Weights of a small mixture-of-experts language model, trained from scratch on English Wikipedia.
Size: 10 layers, width 192, 60.7M parameters.
Experts: 128 experts in each of 10 layers, 64 SwiGLU neurons an expert, 4 picks a token, a softmax router.
Training: 846M tokens, 3226 steps.
Below are experts of layer 5 (counted from 0) of a mixture-of-experts language model. Rows are named router (the router's row for the expert), gate (a neuron's input weights, with its number), up (a neuron's input weights, with its number), down (a neuron's output weights, with its number) and show model dimensions 0-191. Each number is 128 + 24 x the weight over its row's rms, rounded and kept within 0 to 255. Numbers have three digits each.
Before each expert's rows: "raises" lists some tokens whose logits its average output raises strongly, later layers aside; "gets" lists some tokens that make up at least twice as much of what it gets as of all text. This comes from a sample of Wikipedia text that the model never trained on. Tokens count by the router's weight.

# expert 21
raises: "\n", "===", "In", "The", "On", "A"
gets: "\n", "==", "===", "====", "Chemical"
router:111121141127129128110177103177164103090094104127113125144131084104135121109093120133129170115141123126137081109156133130089131158134106122154210156109137098184085144132147164168110098153130102122138139119138108101152122116138118120119113154144146079114126114107106116134143092137133135137139124109073141101162083097174091110103154118149123149153105129156134118118118098112104100077137166121148124129100113140118110142088111107168098142139153180089109149104135126164107119155141130129146103174106124138109138142125117141139147133167145146113158107119160177153122115116153100104
gate0:128117147124156112114134133144152137108127140135141123117123129117163134129131139117151106133129135125089093125106175156158129065126133170178129125114146118183130131108130117099130094146138157151165131109124163078087128125175130116162088162138129145125156121170125168159134147145071168138155132143140132100094154158140171134065131089115129136124088147175134126084135107134119123156117115146128118105121173149139151139125124148135128094134089120133124122150141122158125134164133122112145146123095172113109110145179157134112129137145106129083103141104183092160111115135174081172
up0:116088110196141137119142156162148129128151110139113112084095130142180138165181094151131125127121174102119143143106125153145149174113141121145142087121132101097120144132144083145080088137196147126116116133136161163126141144184125124129145123146097150148134129095130117103152166103129123162151103098161127152138152122128129122140106154131140147066147123124143113117156135148140089101114143095122070133143150132125140122179158130133148138147086119127132106136124153100164107162103115098138121165155110115099114086161108184101150114132132149101089151135137141124135142117107128107
down0:126116113132175098163135143131136132117158162107115126178086147111146150164133150125116157115146125149170118080148124111117149137176111159153135157128080095084096089135158068106128129160132093115118104148097120144138105117134096146110109113108105135135130113124153101131136101120133108087155109142080099171128133149080106160108152113168099130163113167096148120137108156151095116119113149145167103107165110142144137086113161136165123118122137143105136134139107136102148070118142134095123123160117105117121106139114137131171119107091108143115110143070105124134080112164116152112

# expert 96
raises: " the", " a", " an", " this", " in", " both"
gets: "ed", " released", " made", " known", " used", " named"
router:104114131134084108111133138107158165091121206098141126100102115129121069072100147153140111076110104148122142148114109114144128088144160097115130099147135135163118133141114111148138116150094117096074132113094109120130107144159152145079172144107115098123152131109144145115149143133148119139164111184118124132141146139116098118122127165181145121159157161159116152146114152125125131110094120147126087169141160145118130125092165117114112140134139106115150146119124127124120109186158114123122077142144133133141125184147111101168092097145146096117152105112145148160138170131137145122
gate0:091118155175089176137158110137152173110128172149149133137150115131140074126153122112169141140103127163152118123156113072147143138060136132135156110126177149150157084088124142139113142126132115113139104138133110155112122139125170117139126133098121075140130136112133134120121129164133093088117128098142108161063162095130153152145137138111137124159127122127133093124113094136157132131130140106115132155120127155106198123128175150167111130132106103084145125109142103117142163118114115169121151146146125118131087109113114147158116166090148145124082100128140149126095104114074112118
up0:112165148098127070134132140127117123152141105132125111135100146143139151100128129141121163123143130141170148110129141129176097113145113148110134162115144102127110143114151119105106128130120128126116100123142148109073159179148105129138122163105139133150088119130129143143142112124160140103132120156118158128114122141157104076109137180111162134116085099112151140126141127121114111156196117134086161110174134139169184139144108164119107064124192116186124102145084137100145140152134148102108135091123097129137091145113113189118157138147127119144134134138094166159082139123148107128
down0:119108054100108174102132096137136129105140146173133126108090081126115131102118096151100096118122103114105147125107134133144094178125127120101092108147104110113134141160144122160126133135120115110118125155146132052135126138167147103109143137141094138093095135142133110123131154140141160118122142125150153140107125142132089107140211118114103133141182113110143105141139117119116145107115101144114199170108165163145084141138121159128109134138129133125142118143184135089110174137107137150165135150113134144118139148146145148164149126160174137093105108139143103169148145154110122139

# expert 0
raises: " the", " this", " a", " his", " its", " their"
gets: " of", " for", " in", " to", " by", " with"
router:114141109143142133113142087126127101147124143101129146137135134109090050108139135121177159161084150151140147086114143082107133113131148106114158135098164137173147114127149103120130107154146176130117102100111127112117119154152091120096173134141152089138104171137096158112135109135146108145148131131138132097122096162135138147149142142153136101114114132128168117115157139127142148168111142135184108120149144158098124112123170118165132143106124105145113123104165097153128091130154081116107102160121155174129136138144089095086122146138124145114094128194179135089088149116134114115
gate0:148146117124122147101137096124087103157124111161130141151111094137147106138105154163147159120138118107130155134107172148144130123104125134115125126110078157100099131161110139159121125152135119134135148134121110139104121156101110135089128176086108069142151155114169171160193125174149147109115171136148170146163106114157142111144155170114081170138157136148127115093196147159155137122120134143151093129126114141112113124104123117166107155138113111135133103144111118142105138115147121146092141101173110131107121097134186152129131087151103108115136153170118097137118134140120178089
up0:147131092130166142125164147123136136098155119142113190148150145166105140097145130098132132145082141137144136160106126110095133149096128135142128115147099085143169126131166122105186121183090172119196110128154106120126086115134155084167145115082115118116092105157169129117116109082122121146119106129126161150106146106144123133171144155121114118118132110105094139096128137125120198155162134102103125163131117116124096102100136142172134155154118130105120126133147135103122156115103144129112162126175088139120109140090103116145128128086097130141128122108136157085149101131131147149
down0:086136180163128117082104150123146143145135098121119183151131126109141127124136127125138111138146140165125122112149136177068099100126100146147148125121144104152137134095143115150116080145130125115146104133130130170145159178128108137106134161123139107113166115136108106102129148104149099155129170086166107139145128160143097103155123151142153066128149141116093094134142086081128099153156119170137120137177136179154096127103137175143137128098127147124138134117126130138170102095125137111131190166128087152136156126160094115141137099123112136125113102153133104122127105146077157122

# expert 55
raises: "-", "\n", "|", "In", " ", "The"
gets: "\n", " =", "===", " name", "====", " ==="
router:099137115135132112137106076117192128132133148139115172143108116138138112107168150154142125134136152125145142130117087140120116133137083117159178134096122111121123128135150146126121110139119125118113127130092160148159110132149145147111165138127148148101146179110079135175159147143135161160136112124074092139091197107143092100121133079164122150100115091085119135106154130129101131079157128158160160095098128116097140107135121142120101146167148121136150159153129105132178158119129144133082088142103136139111131140134106164125126137158156118114150096102146169162091150098151109143
gate0:086107106125117126125127104154148130099139118133108123132146145116116104127139118122109196095126110118124138145149104126108088104135127119161150109069132157158148121141171119135127081124149170123139128164139130101181135116146100123135132110113129114144168142092108139160165145173136117096133146179088174101161119114141153126212104109120113096088119116127105136115177114149131137075123115121135161125134119144103108159128135115123087119123152158151143141147096164124124141080098154161088106164112156120135138174133130119141163151092145168139118127133174145168120122143112135100
up0:134119148124110123102101139124146141198146121167114142166126116103150155169136150118119128108086097171107133094121093145129154129133141110108152098090095063102138150105114117143081130143121146107135150115147113133125144081142125155120120151115099120154135101121124147160096133159111148158139143127177095142115115095147165122156132117120111121141143106090120095099116120152130125141069117094128122152179132152116097151110146119144131094168121113145144164100149129127090150144135161084139074117170137118126090133147150138143138192093137141174110151117122142155104118175117128090
down0:139090167120148138113168146131158118108160121117131141148118157134120104130141137108149129082131136130109121147152148194092097152124141166149113117171127138139153134134070120174099151162128126106123154138116142127136111128128154163095109130154111163129170136136078078113099109132111133138174089080126135166083132108146132155162089104151131089135093134166126150122167144142106144142094119139105114145147113110155108118147116121111152128138142093120152162109163110124152139147097155106118117102141145084133184128140158180116153144114158098114121111155100132172135140130084094156

# expert 101
raises: " year", ",", " most", " few", " in", " part"
gets: "ly", " that", " this", " which", " where", " it"
router:070131120165124166132092132152108137136130152097137120132153129155126162172113159111117157085165139137136108105141161098113132158103105144144108146098142126105109107121131115104146131133115145162149134144108151160122138171144157151151139080117113182133107122128120137115109175129122084129124099118134117148139094101123163111145101104147180135080135103149161114104090162110115160093155124146140137136139149128128142144218127165145139132146127162110057153122126100142146160148166164086123109112146148143126132146129130111151138122125173091121113165142134135160120107118120171155
gate0:119137116127071133144111152102107120117090113135116095087141158171135092092149112158126125103148101081106147166132130128089164135112120161109129166179141126148050129125131116147144183130106149133088136121143148096140136170104111161130114090121119150100139128119117149139135085075101123142123124121096138175133131136127123118135118110157135141116111124141157161134096142134115142127186134109128123150127152123099101110197162158146130134156102129123124128123114107209066154112142136150120134144164116123137155135138148095104107160126138117145126155133084121140148122093112128130
up0:115134106109142161120106133122142093179132179144097125168120121128105117121133071104104132134142159096171113109106140106113148148099111123142124125152118115132162095121103170153149124161160115107103136138115128156116161105169127118099075143133136141089119105135143119137111101152098095107163099129115110095109135135151149186110148108104103129117147116143113121151109130115157083152091123162101095152095132159127067137072129135154101158159137089156076118120114118124105123119109143170121139097123083101152147117086166145136119108110119147167139107143146128126093092145142092104
down0:160125137102108157165089100128176089083108148106137074113088092133108077153154122142148101137125135138108129120133108134171080114101101146123163141096160114126114130114110095156123118101134151124090150172134077148128152169134146077146109149123078152173129168148127145115117132109111132128099127105124197135143119156148130132133162158109140091120101152113120138112125129130141158155141121133158116134125125137141131100110097123142158114097102170149154084156174125102103110139148130128156136161117160155139141117154103074147164136112119109105109137127132094145108127086123147153

# expert 105
raises: " ", " the", ",", " and"
gets: " of", " |", ":", " World", "=", " National"
router:139097119154123092149115153148131155156128107105133112142105119140131154102094121129136108122088166144163109125171126075103124143148148142114147129147170098103109088131069135118127114115146183093148162164129152120154119117147099074079143109167112149130095166099127186112150127149180129131104124131113091105134119164196116143117100131111102076167146116124141120165145129125095125162141136159167154106116113111109125096128152086135128170135161128166123158097108143133117140115130115105126107130104149144139116105158112112101128128091092143120097110141124150099103097112134134131
gate0:173147152147155133142128116127175145155137140116151125097163112134134127063075132125120111135128099149182139173125120127110148144158112187093149130146181156085171117155132143089160117158102122136158179129091097141154136108089178125108120139119118136099128125183121138167134137109141130171121118131128110132117104166135134136106135119115129105156198104113111147153120096182126116109089127123097097165116141109123095125139189142113151153135118099128132110179111139121090143166151154125132135146091102106151133123142129112127132116119135141118130121131155128146115144135102100158
up0:157137133120151179122137116111123141153130107119143106123079135169121139139168093115136175123117127126138150145109120083124100147171161131192102072131105147111162105090129117160151109063123118120136128148152147110158161113134112114124138157164072089151175120085128105151153145116123109131123161139122113145122171102177133138124068109112118112158152115106132132108158116095180103117169146122104131136179111128102119143123115144158117111135107140142177132103139139127113141150130121145122095139121121112120114098112121104130205152111118111109116094137122125109105125089125153147
down0:150142126100092172109124105077155127116114156104123110092135135135145089143142133141125143152129105111096155145121081137115113108121133113137125104106071144152102057170110083147124147172109094118133154103156175079108134115174161142177132114147143128126113139099152140127152131124144124153134135169110155103158120136080102140157137101128128146108127085131132095150116170095148147155118108131124138144147149100120139109165132132109140102134102172102143145163154146115099134119124119122135135142137081164108110127154128140183113105121137101130161114134063109132134127069141137162

# expert 2
raises: "N", "T", "S", "I", "E", "D"
gets: "-", "==", "===", "\n", " \"", "===="
router:149140108123110112134095127106138152142107105158123117127103119118162109141115148140142124142149158110144132104094136144093146138121103149141167143114146079140113130090156145124107159110098106145150115182171110167106136122143064132108089134104128116122169088105141100114142159127115108142094130143108157130155099122148097128115147090084136099143101108147147136090115148096132129181117098144120117144117124124138147148124162157102120144117160159119172118093160109169142145152077134121163115165101096154169161149137078104123138135197114154142122096111133088092096115131158152132
gate0:110147143109108148117123135138087135126178128174122129074129102108122138145109128131136141108148117152080140102129103133141117143155103129092124105149096081142150147107135132148086149133183189111122115137118132121092114113117150159057112121124103123171125077121169131156121132122105082135170101116153127114143114117181181101129096167129118142096108115134120115122118094125154093118107112123154094168138118134132076085100129169097157138120125136140126129124132107112151158134160175110147100122148120128141153149107085076146129127137159121118168135178123113110147111125125142103
up0:101136160139152100154105087166110152155104119105153131115129140161116172108111121151175090097102141141155123138140164139120129149155126115077183109147132146162088116123140161121159157130108139113150073126120104124130127111109114096136170092109090174097100140098122080083135118097158145128114108086111153143115133135102100141106095149124115115159110137061114124082116103128145129123149121108154134113146149110117149113123159129129140137100180147119105124162123149142146122102130135147060120148138125116118145123113135182139092112102144147142141144079129122169086134095117137129
down0:130142103120122169131150136077110129131125169109138114099111102141118119107137090155101140117114106150122141125101136099089139143133093150172129157146158132133069173132097113091110086126092108128128128111077207080130151133120151118121161121134116138144131113108159102127116106085163097165119138126100144147135103089114107161158125165117110160094134112125109131172157143131127114120094130162136111101136131122127128127091124130096108109137156144185145123160100122142145132116139115149131122138146183107123122128105184140106124183123151075150095135151144126136124168146163123167

# expert 46
raises: " ", "\n", " 2", " 1", " 3", ","
gets: " |", " American", " the", " United", " British", " National"
router:109079163162162111132160112154136135163143128133164102091163159153130157133122104107176141152094135137139090172099162120108141110112152095127122151161130147090179141138130111139096130129109141101151113104125123121133140118134107108134151142132134121115124175121065131165114104119175142159132136139127115140174101144158147093098121114137153111129103140127186118135159132122161168129149090141146127149127147147123125139114141126179139153099131115171159105140098118099115162125083143121140084131116155153159142110145135160164137147071095115107138172140083100147091115117151132102
gate0:145119135116145113133165122138127134097127138128147125097089120146194113130121132137120127145123157118130135130131084121101109123123121107119111081129123139153146164149129129138054115102124117167179143106138158121192110131156145181091117089117155152127135144161121145145137109148170136115116098130122141135105142136147143105143104104136170110147113129083110094080101145080106175140143151125138134111145104179149149144116192152104096144120146171146126111135120111111171164113180115108109146095153145126169142171141132134145130164103141143127160093127104096148089142162135142136
up0:148127182120102119116166155129115142120160088138123125129132124158139098118169107112093121092143156110117079167128160162094148148158136143123143152190119156133159130141147092130140158156091128115170114138139139109141151142099124104120123107118111116108131124125122096113093145128136132111126103122143128119120111127150162134139105147123113126108120121091114129116136120174146133126130104094105117071110099153173120111176192160111138165138121116096126105116142163148149166114123172143070139158115126116092107144138161096156175137133098111157154115142110157172066134069125142137
down0:087165120135136142138114138136091147110058130140123123139115159133179157104107109140110107153144148115132100182105136140153122141118141121149059121134154097104168127166144121146135137125136095094167150153119150117132106142094119128122120095128098088107134163148145138117171123075100125149105109133146161146153105136161126108123121159157139094145113164130148074128148153111149134120151188167124117134138129183134125128139126158103117123140118089138099115168130152121107136154141136126148155142103132155179104103129128089147079133088116071089105106121138138107147117130084122119